Weights of a small mixture-of-experts language model, trained from scratch on English Wikipedia: vocabulary 16384, 7227 steps.
Below are experts of layer 3 (counted from 0) of a mixture-of-experts language model. Rows are named router (the router's row for the expert), gate (a neuron's input weights, with its number), up (a neuron's input weights, with its number) and show model dimensions 0-95. Each number is 500 + 50 x the weight over its row's rms, rounded and kept within 0 to 999. Numbers have three digits each.
Before each expert's rows: "comes after" lists some tokens at least twice as common just before its tokens as in all text. This comes from a sample of Wikipedia text that the model never trained on. Tokens count by the router's weight.

# expert 23
comes after: " the", " ", " on", " in", " September", " October"
router:438418509515532501491461533426445498543409508470441585419607454509549468464553507516488469432407473411458514519493448390469468506457496485573438487410418494520541555433504518502525570536526518460555493538431462568528499460452466549469461512496580471558539421503612536575488536425441516433
gate0:522521633409490540546550535470525508532521485488543419541480541491455502545477482491582512534510535553567543562504479585464526499498495552498419478534538485476520539576528448465481437454434567512499411533538434481639401463481525382457503540523474477510467526537429480418604534593599502483
up0:460575503552491576507493451465510539567531409533456541452549491494457563474454465534506475442511489451503507547433569480567551567525537503445478492485511395497454510502499524460496468434562522565580588556569446599478528483528564488585568415372610480450449456549575481476559592537502469499
gate1:564574545480516452585541515551600509438507461503443439604396607473481548597469432540577517576531530549532464605492514581450453495560544552428498496560569554531525375484513486437496477442490568533471546440560538498467473487544478471526453525498500442484476494487416577502511481489499453511
up1:538480450440449439442511567554495514501519591484575492505549449465483434496518513481486511493481498498482495539563448493431502324526552520513482505480492515579485470493490537552485484498381490485401465453417562449493432462379435552438553496612373514533495585464541493577519479474457533508
gate2:501584427443512519427482573504486509513552557539449419586507488520516457461533590528589559427503544517529478456470578485505476551498549462489589448593607512482513479585469485540658466566544550524518575414501526546509500594507503530486460483452468544442509528479541552491476530611451500539
up2:473545471452517597557528577441512548551620487491427512477557480488514459513614440408444510443461568431516476495476488477447467566547380515515502421477534486473470503604530508446562419528517441576504486532462526540487530549508451456505564572482544502498561537574469403423542510506479398485
gate3:476520467520524503470403476541496608486524495529493409498482569480424483674506493499520568577558557587552549529413537553453490495517566507550537481510477436485545522586512528589488423448453521582417498459500556440493472462509556495472505452464454510577484513535462561448559578524441451579
up3:474458498471505423492501564486446427443450495505584520559490399522469498453466483407510537499431446512561501513406462518558414569568512523507466494510430469556486455511444607542604420499579437509475525525534486498555608569503510453427453499483444518481536541507525427618438592479453530471
gate4:513443559548528406507595522428536466528530393477476555618473469537476556473445529486505616510529419482520428502416485528511517508527535542394518471583507490388481456539554540527474557457490533482527552559490478462471442526654592453497602526474469501469536555513518497439510506527507547497
up4:511518524521455480482498421527447516406444514499379516416437494476512513488483513562526465617404485512546563426555436537613492448473481498505508510529460532601555475418509524504450552524550530415488545527576567475507593546461488611549524452517494424511495567464551588499466434540457546541
gate5:438459532500626423515533461491456486428561472501432396487488441508402584536531424506474463527488541456570494443491567504469452520469436481553513472495534546499516418504563498520531509474452512460563590554466571529556505602499467567509598518505473424524508469511472478469485334569475553448
up5:561465493514581511512525450602502586417541529413576457443446491444551465520458419571545506495483526528539513533591516588464434477493480454521429455409442605530562560509472548481588502587489458482539435539510495459515436510487548495569582550543461481496507498461472549514533496518491348536
gate6:546448551389556502496452478588646581427653484440494465538495498438465454514466624502550485505528535490502562532513493572535526429473511531455525448550524546465438493511453557528452474547486500537480461502602534474495463530618560495532457504557489499451477596488477538452500523471452557558
up6:600392570452576505458510462452472528489383476505545500454439477561440516381491474563467505523425531505543458535481532543499453420524552465488589565509521468540568421507456556519504493496548602527519557528542516476455517484562508480535486608475547578587522539581566542537605554494494520498
gate7:514536501527550593436519622583611523447589540517526432589453581476473571534431505497588513569513546481551553462509539561471511423499588567455553526500524515524457437549535525491505486573476474519492489517595559421562546524537577485493542488464504474498521542565476512435435448502478394551
up7:559487496544598579497515449502512534506548468493462434515509569503441639555466382674596442439480432469510583497532474540435513495444494497507507477471496506534564523418569456524552517525565450498540530478516465487466489496541501563539583534457536444569458474475492491502589455564486423541
gate8:550543520388440430571506555456497498493547521504447509516470481500454454531488479501518522583548467511477608474574472502487492467564542562550558473520527591556466514555424442567534517568582553489428468541444504554448534456433576470480513460600430554443439525551458646571559532521476450508
up8:531507486473482569440478484538475423535533481513509438552485548511534526553521571451554505460517529549404523463561483568463545478480576614553402513461480469455433416553526514389458467523450555454499470495522460487554570557555437470458490526554496443494549593551428505456413385483522621465
gate9:532500547528418522556542440585547573406626446489523491595470494486512503621494501488547514499578476523502511516475562569494499538508510571449508524533535489463431407558518526461424422479552571561495631530470479551522515565450579515535535484419395486542489529453485412474502498503512514575
up9:409514510508513512558474423443464499554502553430508555510453453602483544466446553409465463520438561490479430471444503504600477543574421577493556540532491407520505471492449462465488520586611544446485476519548529458489540501447525400492360558481456523397481484415544520500504435522467473495
gate10:535498430460531541541535582474543534546503509468469538565427479495429436464451621527428586461485520495592537564493524566527518396509553595523476577462626447522534538508441518477512524435572556441464485498442536550575432551590486423480504537559399530536460513475469540531457517500511512461
up10:527473574459476445470610492466487554627499453540489494484460588427557434560522524481530539454509452475443589532580464501518507547460539477555518415573502541421491449543534572453484565515526465492661543501600514470518433473511499577559413573515483497501487585554504505518561492508520528546
gate11:598503555450490456532529376528536570491569504497467410520449470478475520498473491535505558452496458503461536644481515563468535473581543494483574481600481472498473492542562474436448396477523516539457515525589543535446594484568485469591553551529514513447491565527467445493445460528481387590
up11:516443503490424390512559613485550491526422498556483506509565475496536528469569498447536549490509457553443508485495550493477515490534465546548503504508592444543483424487494466443388458503449465521404458415432472507560472510492470536416478478586409470534473615562463399554559546388536496522
gate12:477448527477511596480603449521548524417524496440523512516459582394486461499525583517520548494529476644521522648504464481499537491454501579525542504591495483484444436494517430589560494486473557576460545522550488472533426586482544495486459524507433531482432479528380519458482551485476462561
up12:391494473542381504479494539483513547522433453520421575517522411539489501460566589349466533549497550435475529495382534498573525444532505553516498602510479469479443471496453527544401511390453530495506535479542520553487494525509466470459411561551469455489417488518533485457411457478484467459
gate13:583537573500507498501537526459572459492481395463530468467453496563510483575583569439576581569491511504584496434510495551488541431536577580564512540545534489449582508410517470538515453477481401478513469486558502530555499510490561545408506577549470589593490429603437484504562530474546494473
up13:514443543579425508481591516528550515484546380519483561461516444554521597486444429452491504459459549535467515563375495487455550599530475543473573564515516387518453459501485516436572515434472555475562480494373513399500523473475453549549514532504400493501457565526505491515571484475551551491
gate14:581564507448449508568545521552603557497564533513510502631522463482477568575474482425539491529596523573484483569516517632486530461554563553483517529526559507523451472540495494461536470517403549556391558497548570432486517568556544470524463485501415521392498594519447546475490500493522497525
up14:592462479523479362493520567496497472482479585534591486545510497485491441502487469447538532466531479511488530545454464515416550436460496459435531535486432481570463522459494508497451380550470474526449436499418525520617476497327399502466532559578492554549572570540520521482491517468449499559
gate15:564556520455493500486621548535552509494531455485472562599513504500518561503491457510521572588531553510556560517509514541421502470484566502477619505598533488518539482545518517492500435496486458581467612445548628436470578563501587507560512534538468521456503548511439458499492463498634512591
up15:489505462447542509422497462564495437462569662484546495543509502474541432515487534488468422527502594515497468523519406497459482398510514506462486539547458567596518527534515547564597545576423517518433501501506579420447546504435455453552476473525488485459536515335544539504469460473438512547
gate16:481557542542483435477474511479533580483463398452435514549409516517436551560333461451504560509528547561528545506487524535539474599501541517476481532512488451381505504525560466496592457402469563592540485466466489468498503551510546448470477446484429437578463485456464545513526528602523588530
up16:475524507574496533466546516467482527430488586474560552532546437516501538531460537440470452486460488425483491567533489458550452404515429493491426545400484501429543525514597608567549472429505513536421483459445497461523459573518557495502439453561402404556448551387558511557514552532455561460
gate17:516451591473511545447579498485554444516573488473488498565460488446450518519428527514562532498522536605564569519531473459499510477547524558432560421644653519469513439532485492511421540440474488513494507489574479482474542515644528489494559494399537535567453496435527517503537550497530580462
up17:477451537588473532554522449497505529526509532480427563531544476473536660519550454521429443496517519469501475391445537527516493468508505477462564500549580420409506526525545425455448536440591517519529449463430505504442478427575474524527449587506481422437478448478491533478533339536545462527
gate18:539445471580501472425521561604486535542520538560453480504497479455503605557511485507528542536505451458560571509518502455424512429543499449470503639511463465557530458527505446472417458509432435476436510454461537479434451509545490682502485542537413458552503546439486538534592426511463468527
up18:562576440528448487553545428543484402489587531514596495500520548524446461506452493567535539514496588553476463499497556537515507437460508538537489421595610579533458455446550531539501575546478552488410438424529521422498561496558455425578532478541493503451464611539482509448517476475580434508
gate19:465546499458558556592543463550545562446530489406544495475477500526476480484412403448563538447511576557534563502518476479483495480532582521561500441518482405340506513541418585526431471481476499643517483543475502510499440580494499470479461512515573520518449490554468565489435479588483425469
up19:511522463497505576506570517475462515509534473537539486567518472423556460506512525478511494511462420604526566427459523478547464446470567487464482356521547481425481491480448553453489556456583450538516486410481481594404492596432492561575518487465491457585501477632570467564494551450532458428
gate20:531551532510470532532518440555604504447523479497451489520507441552476625594490476396494521590507551534414445621473524527520528532580489545488550436527529448437494510509487325400432507528468568536458543482539512457593565487497518493539507512486508512489521423486502514435465532584445494514
up20:521479578476507489564532451491550571457552453565467525503440530548434532480530463482457453519501484464556420438451488537436447570494462435495478482518517559472501480462536440453555420519554482527463542519563635559570467557460550601472411498413519427480532558597510531589421502488403526427
gate21:473499509478596499513534445611658558465494497544414528461463496525475509508459482496556594493538535549528507512457582532530503449443600460464521508554488523433458538583508607514435445537415422521526561391420540479480484528533495504519511578510408501426568510522468554529427491515550478494
up21:487557507517528649535477449430516461464521545541502518538435537423502435457582559493419520473482585453515522526565527492526484528532405526497519539447493468488387455574571469458481499547473558494493514463623426538492546471486447538591518399487537476431551438431438528421565514459452553511
gate22:575565563511511475405518424541564557475543496481549485511438520497458530547445526504575560525567525487563582565433508585424485492444535486512535474546452472479430441581502477489541477474507570615533516525454589466591488482578509502599478609486476484467494578517452527401592457534503503555
up22:505495345533565547542449448575426446469513560477433527457470445478459530485403438573400483494496464458521517541552480465437504410515462494444550556550460486574484518437507517529558491538436403519472410551532506458466487398462503496568507511497462582396477417478497511530521477524402480520
gate23:523571475484464498510576612549507466444484533528573487547389546482503518594495459504522545558521549496493541435538465565396547460525530540468440515576554568532560464518580604483468530438517480617543577521526564500461483503510497408593422502426469496491532557506496464397468505419518540497
up23:488517522382547508477527543486593593521519563454617565474473484560514460479498604455452565556529641582497488596604492505502507490539479472580506441473533489512538492495523569558528462596432488527518486449511526533512492551450422479464537442508470570420483543501452545561524534501547408478
gate24:530544507455580515457653467600557500458557511468515445507444477468455579561483502538566553577565515446451545521446576559485474485456520558459556438571581438484474475608572465498508417501517506559409572539490543454540586505497562482557529466455481480431537566493498491467555467543558485511
up24:445558478452524507412490471565460455502547603455542528493468406580510408467496582385416484592506575530498413498449490504606428480522540541468489469519475503451508524562473513485503560517518522466434488534584535493485557511424516447537419530493549492409549498438571539477393465491442569496
gate25:570541501556407479442515415445631461506479408493490443521531531470418583545437497527512522457504545516506488507480512566577518517591510464536532485512606412430493563544520464515494479462548475479436440595486497488448440470539465549499592545482464546549503511468505479480511527654476397447
up25:515458591417526537530500510503483475564536379496478539514491554534431535421500509506510503457532529443520531501481598489499483470484448498421473431579444550530452412554394523565508475430546523538572524524485481468585535432500516415467522537471524598515377431567519518463419514533627518472
gate26:573527510551442490527559388579510486448593502461485482529382520502512517554437535535587454559553509496530559567493523512500560431568592531481635506544584471482471489542483510541554415449520563520485573454473557494504453510529599472425582503507471500465490589475411529443498484514450448532
up26:491608524547560526499525418518505510458515475517490515461446557462573505517509464502554465445470476414584507439430567488532525533528586431403563491517517434486542544534455508551566559517575463538517523522438578532440548472558554508390383420501516563510457557532496454612582439539465536486
gate27:566566410544521612490551467502518499563489433536478518471481443508534460580343542459463494548523537490518524508480527530522557456606469529487528523477526400427419403537480456529530407551433565509431471503551421492499478558521501484506582478492469448512461557530492578425567548506403483520
up27:503494499443619463542496482468446520514481421530440531460513456477484532524454579416456443406521491492455468505482568455565524576508590473420440522478482502527442501494486553474441449489457602456535468537485478567508398511471630443458511498510536493509382564631546505548508556501428574495
gate28:538526501432508540465489484538577552459594475532466533637437496521462543575437460510517481595529485551484544485437661582506517497583551551538466468523496485449505537552480542470402501467569599532465483567547541546505525580562508476608538496465460525450506508521490419453487512475540579539
up28:420642503479557578533531508526511435541560560485531587537431534543542511482540501460474503490440537496602504494399474476568466550478499565445497479489410439504529505532501562436546577422567553523513543469588568500433541502556500477580504553398546500473507437464580537445419501506425484495
gate29:463484487531525541504552512510489509543482446572400509509511539431499508607525484536547469506514529612500545539456566657546493536464485554475470536623525400488524453567555538393449549459452520477486496531504423428510594493509556440469495494454381496534497506472448535415475479453566557525
up29:504484479524490470403493542482481561410478558399503514508467492453453535533468512485577568454507438529540471412536465529448570609444571506535604477376517457534530438447509483605524455439576481493523498504468486472452477488543518414491563410448598413486495481510606508529484548553530447479
gate30:430477569458565522504617428450485471467569494519645484488474533552538473493455483525441546471445540457600543570461476524505502506577574471456504517518448489523490375594556522552488495442491470590445457512507497435484440497446591449505501553475463452557378497543428501459541454476463503553
up30:493532578370535492523491506508468575492540588591550410598562486434522451573407502562568558444527502520491473552533502487541402444464525520504439554505468458506458551502519481476433509453488476503549459494564509531600431560462517493394448519507437499499513461494398553479542430589441543468
gate31:490613520515474501463562455499478506504463529495549539538452519526505521558499529473495481502593502579553528547457530556457450524498585531443557557543577457470558497540493546577357458506522538503496543469570498399535519607488505472569448557489453541463501540500462481399508494567584581656
up31:510506473614462490551488472398521536540434495484458686473503425546436535483472511523519518502425509468497514514468535567530490563475548452461563492525505335475596508466415520468517561478534472501564529471506445494448543447578503499467509519500519583522455491608594523429463506550530543513
gate32:541582477514535517432525533476427482478563496536452460463457437614467560503479539438506491602447507541466495474462482495444432483483532506433569537483577495467417397518418443456451508537477587512505515506505581457609528571583581524498445547469388477471471602543536553503501409539482502522
up32:528471480472419443527489432531478442515398369540582550532499503420500478581483484592488508529490515524452536498481523513445533453575491562556501513548432408550561589521527536573461504460429441523438497494458488474485437435384525425575545484509500450534400466503537578493520519462610518524
gate33:493437494438588490469497524475574513431547466543512412528413598496517581603451517531477485596521504539564538567514494569556613544510485509561557497558535527473466412532580435527442470450454557462408458476533530461525497540483513399467508514554517520456514582464513547442605566489536526530
up33:546535429609505474514500523462503415533497448558409556491571475551503624554444476467509408522485517429570496450472505507487490447521501461492577473514505398519455494488480439408415524483497506491470457463506500464508472339436524496470497537549460538577396556559546490478571401491486568474
gate34:488467501408547527434544555490562442490531457495503433485575553534502447458420565506579552509568585469582558558512549473476517541430509597469516547600471490469492447518501403460532508478497525500377469404473502412473486511493517449506570576608510494485559513523535494621474480552523573481
up34:555524472424561530462462513545491475488477493461606459444508590507473404506509438519537565414515532487446451447612411559476579495529537445454450472462518596546443530467526480583612404539446468493467504497539471463461544518524503527591460562495500528453570556473569388571509459490464513513
gate35:514468517475502553518472510491480518523544488536498370571478560417483550585501501544533539553520474457535518590494633665462460466542464525530503516484519538530475513517527517572551527465416574567354426455498522509533444512565532414477546529563447493556464567473531546462564567512492477518
up35:622483514479462544497506434560553547503507526458431504510503543511513590538536464534553483475558525454450504424634485426466480587379514499493532473537487435468472572541537442568444555523513407473544501492421507379469447412447456520509535475542575495568530491503464495487495417516527385521
gate36:574475481489539440437557533589561559438583550429462447518476398500482441483515522445505551592502542508538494508497558487513503370585497553463504599559560484472538454540471536510467481398419542544400450483507501529489510500544472536462507507550375454519448578482468422452448454484451522556
up36:524524520448424601413482508586499439541498540590551534406471619439608443439520541528507451459530514523557476522502466439472586575547574553518549478501528540552363482537509506483506428465512492594490560465520494408517527464468595490479552441518558433427506516473478503525485518494497446526
gate37:516450479549471568524504583494542451516541507454543478497524549519472503488395514459520518485459594503554493557490491600527509461569539540478616589568483430471406390596541468526530415536496520492455440505565596414490601505506501517503551535520463563484426584531437448449469429509456460508
up37:454571540494498547519489476440469547500454413523525559507483459534431416430510608398474563474508464428489457520439517525647428577534539484503476501456483417428508460518448547482518473498568514511517627600535511589488566554536550511492459485434499541475547503569526459526397541504494556461
gate38:515436531470536441434522446514589436473563537524495438534391529527490544545458531557598525495567582526579532549480495616428470491526550493434480518521574590458413497552511470461512473494608517542532554436473569445434446550476494457558483446514395594466478532483449505492558526510481445547
up38:531526510544436457521558495508487500525480551521437553420524567419534485583438431587506489506423534525531609524514476456428453450503475521537568495525488434539496556448497601590543476449467448531424480392503478455508499431502466398502585504536470529619410580468472474435507490518538429550
gate39:577472571638444485537446471513466527480505460531545598511444472554530586502434528453519524543545531488485557543448524507401545510576534454554544449573559495504545440463513471435542512463532501595433496546462484399422518446532579424583501457522408514507449565518531448491569532470539492577
up39:531493559401602432529539513585505561500488400521510451524514425591491514531515530472589616512460513537480607565494479557493583417521474479502473540447497446459471428433537599480567460447535423539538489565466406514498479478472519478558442473378567489564476536503455505525530524484483517478
gate40:454488486526440508435548522439466489456515442485423551584458478503439559605506498517524548547554412581434527560490527550461538447484553588525561598500431490408495473589519436441650463511519530495460597473522527516479469476534505518585482550515462475441456530483474503499513474515610474595
up40:544530507542563618544482480523509575523577484572444457449462574538432571548488523593539464466531434476558584520507573490511570574439508523458465512463509570475530530432489527515501478495602458542496599581446453479378460454582531523496593413557538525530563447471480535498495498545512495560
gate41:545466499434521455477486566515540517433523573449481491524523503440392625497479489488478588529495463562413567503501521537508539534508596491464531551503539443417527562519489588500474480524402515533499454487498435489501509517681489495501515522497490577467386593503549583515603495553537520497
up41:459494531458515454485590625548542517377477519433522477515550504469442517479538499517448517677522483565363489587570531567530482448489519546527526389519556472498465539554464532597466477441435467477538474422442454459582514539546498520511519501511480467547414553508488507487529509458527515511
gate42:504473535549459498476551483542499469457541486511472481582433499433407463483457540451490515470596533520532547460450487522529425482456405557444464433515583446516527465501469469549512539525464543383501473469578620485499576458501555502493476496510501533410520439476565456501528424486556575690
up42:438484409449512502556494551441466457535525533435612572583470559455476439541451546497501464493514507540509485610507538524443460435549405455501478606470602556429569499455492477424599462520448395528491467490525534387519453522528596541505509506543553551517528470441475474501514526525511449567
gate43:467427465533426505364577488499493544500504489543565547553529548515438491619467484515609542492595550560572545454510538513484507506497470491348493491562601502512406482517555448533420490522516517569547490514508484497511494538454516472536576492468438471499550559485465534403449528541469494616
up43:498573486510481479449541515527501453504544603495497573482559519510562539568485549558535405536458566502546564479488437517494425392432548494490530428568476412600528577495500497521570529504468477495439476463461543377472561395472451453505463494567426532520411552410492478500499394514490525533
gate44:494522497417533565514566482576587554510519466490519453471457504466415487654543486495518565503539476535554489504423581490511542521497519467445542465486463455412474524515524556501557416507552532531490626487559510504482573541591645566516500450466459497526528521519500412481504485636482459554
up44:452506498475506455555554504542472556459478534420509582539560438515490498570519477535563567496578474472620477474406469502510483505490593381519462431436516490575554428433569514517583516447460392477471464470512541485515552498530516537392508361529425499446500556491489482581499517559484457516
gate45:527508450489566550571482386583531492505542518542465429588496489511472486473544543535504558509473653497531582529506550586490421423604595450573576511500524556566612464532469555523532480401445462469543490459488437498446431461478521557458510529452484465522471476510553536445549505533493461510
up45:486575450525561472480441564371516481446429514403483467530532507517504455477562483530418588497490506554548462498601554519494463455508603481467457459409459475491446490473462526401528429492536517524549488498533564535456360506532576471534558505522525541578507500491537483559416590478481596449
gate46:512590514430482558599544435535514523494580427568369471504456441377489505498530530518486507549543509530482481499449505563533454428561565537447533481496527531525490419462481437510535434445583490529526503590537479508473397533604469429548497542510551534467415487548453512405540484487592507534
up46:503492455548515515501556527557506561508390533534585513503441579568508554444518492465518476467536521518528561447518554441543550617488465524406430580476481523460513583507463497472434493394453489585522528481529537483562571433554548443547519597481590467533538589487473574522464574481573432554
gate47:484512466513493489510500450552479487453544504575565502613379536488471534621527558493453483565557500498472498581483448525491443486497446649456519619529479466443509387515575488478484479532546636542424559494517548490502460558513503505519525439505434504474459520505418564449453462547455554488
up47:530498437535447429486565586480558407499506521530557555546557447510526535472539491415458434529518554465470484487436474510457459373550540493482489553533525414481450462477524449504369508494414544465449434499494535479527431451417440522437460552618410480534424568459576468485511458466475547481
gate48:562530423571548491587554467526507389413503441461454503594514505449508482555483535545579547527526525539482485449529460542425543444511455531487529548512588416615482433527417503526551419428455511574489548490529439433556541535469479441502489509419443528443504505478490518405450547475554508597
up48:549524498491543536474497513557530423493498542461487562435522523524517503554516516616648575417503413542516536520508487498454577459474477540499509439558431520459546352451537537471530468496567382543514503580426482497575548518529438548539537465544502528603494481546442561517496456461546423536
gate49:596511433493541544535542503497507536585558479470494455563531469465510454473514611470524589521492509683548487524497512621467485498555462547442512475557602472454453406557442500515545565459539497464516534547494477518515501547469532436505522603441424440479415455542527577495513449499436511532
up49:519654538416533477571529435523481451464444497440511592460481466500477450492447499442417504516539544429533491490465439461544456494496544500442536522493373491404531569524491508409475463628475410545515500541597505512498513482516524485581463531552561608476486498490490486494407516557498422512
gate50:487495536566555516522584474532557519481595482444462439555473675493429483515513557543529510512609553532530502538510533614511476478458479553490577462555601421476480471594583451411474485464465550566523521505496581506564444558489512511491478505477531532500539537494455522444527405462556442548
up50:433421494599485456479556540498499432474517641442468444501501544460549494466492445535478436555517504520481487554494480476456455465454444498584467423541495492428478418555589389487467469484486521504481365541527555450507486553492420503596489483468563383499539502385475501423508484462499456519
gate51:545511435560508501500603472569530525451563493488461487549490580414473480595510480475533510510540527545534584547448533563531533527535493491560567487539539376511505478541464545388488427479611447545515587452513601460526506515504583515553514530517401580448492551437415417471516498539455488540
up51:424457594497463421523463485501579586444448416546484541468460511494489458504570478444496641506502511542405534422508556501543516627553415499495508485473550510462532459500522549544471525487481525494542503503516478528520460617510523478465502411439493523497568510589397445523437595498605494484
gate52:517517545497516546495540483482426477517571479522465530480430536561440522536526570516501612515486453621406514506453581608508545541571454485461539491538544463444455471509507486409512510540360505550458442478481488390536487521522501377553527477606479454478507549541492490413561429512460495560
up52:504434585511585445561498444536533543408484435530504465521529532463425520481456438605564563470473480463534569503447522548474507601537450494487521484462550554415549490443589546546526524517526493518595524506482468580475450552556598483576553444352566501537505530566457477510570532505523457512
gate53:554471584508490569444504483550479557459520455498489448480519516445504510502420542475551465564500588519552468519416461587467529557458522573553518578546409412516558452605471403390483531397512545532530465464448409410456461467538456529461473536520484535534460505484442490437578520556571508453
up53:442500529466532532421524537532466504508524560588577617443511560497593443552500462477490478557483535576487401474455510447560553479539458559427458493521483544476535496581404542466590565518458511539487482525536540465439610551482508491517409519397417426467512525419424482441468490551455494519
gate54:512519447427536505498598520624512438417554576476574541554495464432523500512422541494540445516525482524545541478527431511458511467474535429543492545530421555565511449451502570499547476485445539565456447470528521521546460577512464536461483546553361500437586595397546431548488458477457555473
up54:627452536409525503424470550539567474504522471500546466551538563569423519530505477417496611521533527561506484548467471565387533571552547588494464450502544479494416420513534485582491492514479543494442492407490487518468527495489571463511560522432492426556374432505458524527559553498501480575
gate55:510539463562597546453554520553506493531561513507469408590511522433511522546455560572544573590567467490580534456463447563445554420539588506462520565468518439460511436473466544421548471444452464569496482441589613519482457569567518518520499550454440535495453511565448521429516500554567484526
up55:480418464531382471529554540531425494454482497543477485479537555485521534524490441607651486513492401559447538499486492507484568553510426507571525512476534499563452496470584482491432490452468423478425498360485453439552538455557528558433519494390489433569475549461467451499504493436525466503
gate56:480486598535456478452528576468561547469570519504453445514418524433477554512469523471489452588485542520574505551461475581479439505558590584472447594498606410527571502534564542536473470467514596529486400525619478516465456508564484450567488541434466467415491468419504478494506493561531474521
up56:642517461462548409402498470534519530407507543512502541474524454492515396472536502531507554477529538565504552453514527491530470443430513472577475441484619509607570458497502542600514445558469411441435461548508462453521572459498477557539568474578474509506494520530399486557482493493437571541
gate57:476520454440477523486457554509472509471505517495575477504531639446526509540456586437518549567603490587405509523502497550553622543497395524498644562480529518475468478483485513542479497500503453575410509491556546466553482457531612545456486476443478474401461504471493501501538580568553512550
up57:496540529579454460524563440456541452521519513540430500473498481564504577465554612531455415558539458518483535482365517504534518363508522498418525437576533475586482610506524469577552477497555403466459481504503497519520567427499478478489459470638485550533458533449511527493492506563540575485
gate58:508551465467503626424437460554526531413533468608501494470434579509486516577349501585547542513545467534493572566511551559451532478465455561431526512458533481501520450503535512536504421500444472483500622470538513471544482508582536526552510518406537485428464458579434494535524551536578516510
up58:544505525527566398507485503413515486518429506575459450491449522615450507482509575523526536486518535527492588528534603526457505492554586490522532457570553472482508414468551426470387530473521543517497464505484455583553441533442463410471465581535497514558589475493453597430502413585503516566
gate59:429478444504488539468509440606553557447455480467508465506438541464481448530452520475501609571532561516633481460466596549509459560501545553408568521588566414487486452528530445539488484464420539620472523494561515426557585456508494466520544480562507436516441446449484510444538500541450505543
up59:470449484610488594542468484450494596517516535463490576358514461641449601528461517441466445520513483453477465421473511486510531567434531454468543530530516460484436586493534462526461507558561561504477590444543492536488476550586448511438539566479465475450541482439529477460422473412477474488
gate60:446525519505393450542588485631560531461563390426554573540526459491474611531443498453511484582478510524580530524471471577456496445618477543476504521475566433500533493505501508437450511567517521548423517498487524576548442604545565492455536524548531509506511589497489489451513421555456494476
up60:553472386482582412467566518426469452483517494513523509450490507540418536488509488562448480538437482490516477469447419438405540537435540467457495426501474418604477498539451504518601487399479475457428506505465505459526623517489485474484490519487466554494487510478602399507410582491485570591
gate61:543565485514467483498503502486468520509580420473558388517374571502440496554552515549500483576493483575567480543443528603442595497477638520460544486560549465497366418529542458497446463515537546587452516495486503478479480534501496473519494515504475526501475551539453546466545373525463441566
up61:511537516507583577542447403461448475468533494486461466476439466522456469459408492558473454486471529463582524472447518478555489550475510411458527499475473507441519528536462558501583510488611500589584572589587515567481532497544536477586507527447644572443518401506478546455441458579469502490
gate62:526513488506485468488512418454470451525565511574513534518465506459526483487563507562528438601506621546529495445421565527532483557470523487455620446520540405447477552559567515395506442389541620509503486538572488466506523508506564487568501558459491550426586466532499491451485477551591530574
up62:421534620501517489513480530456547504543511492435506446506440526566433488435411508484518606480501423453443610537498526505425520577520510505474503625478490531450475472474448531448505587571554539509550507406613434446487473491453480454535439408531506539511428479522487609427497536493477446486
gate63:535475424557422485508504492606470459402561461539461520524535514504530519569487477567591515581547507573515490566588532544561592428457476510492556485582549551482522502469555465492507462482433450497444467427546533436441499546481483491484455494556370457496455493611431420502503505542582517588
up63:489481418577562506467448501446391521526537546460467524478415452497495490489401492517442455424452559527503494562475524546609472471428469506503496442497440492520554650496452442595565494550503449483483514587491479503498563479503475450512431453608428558515457432474438493478570480576486530583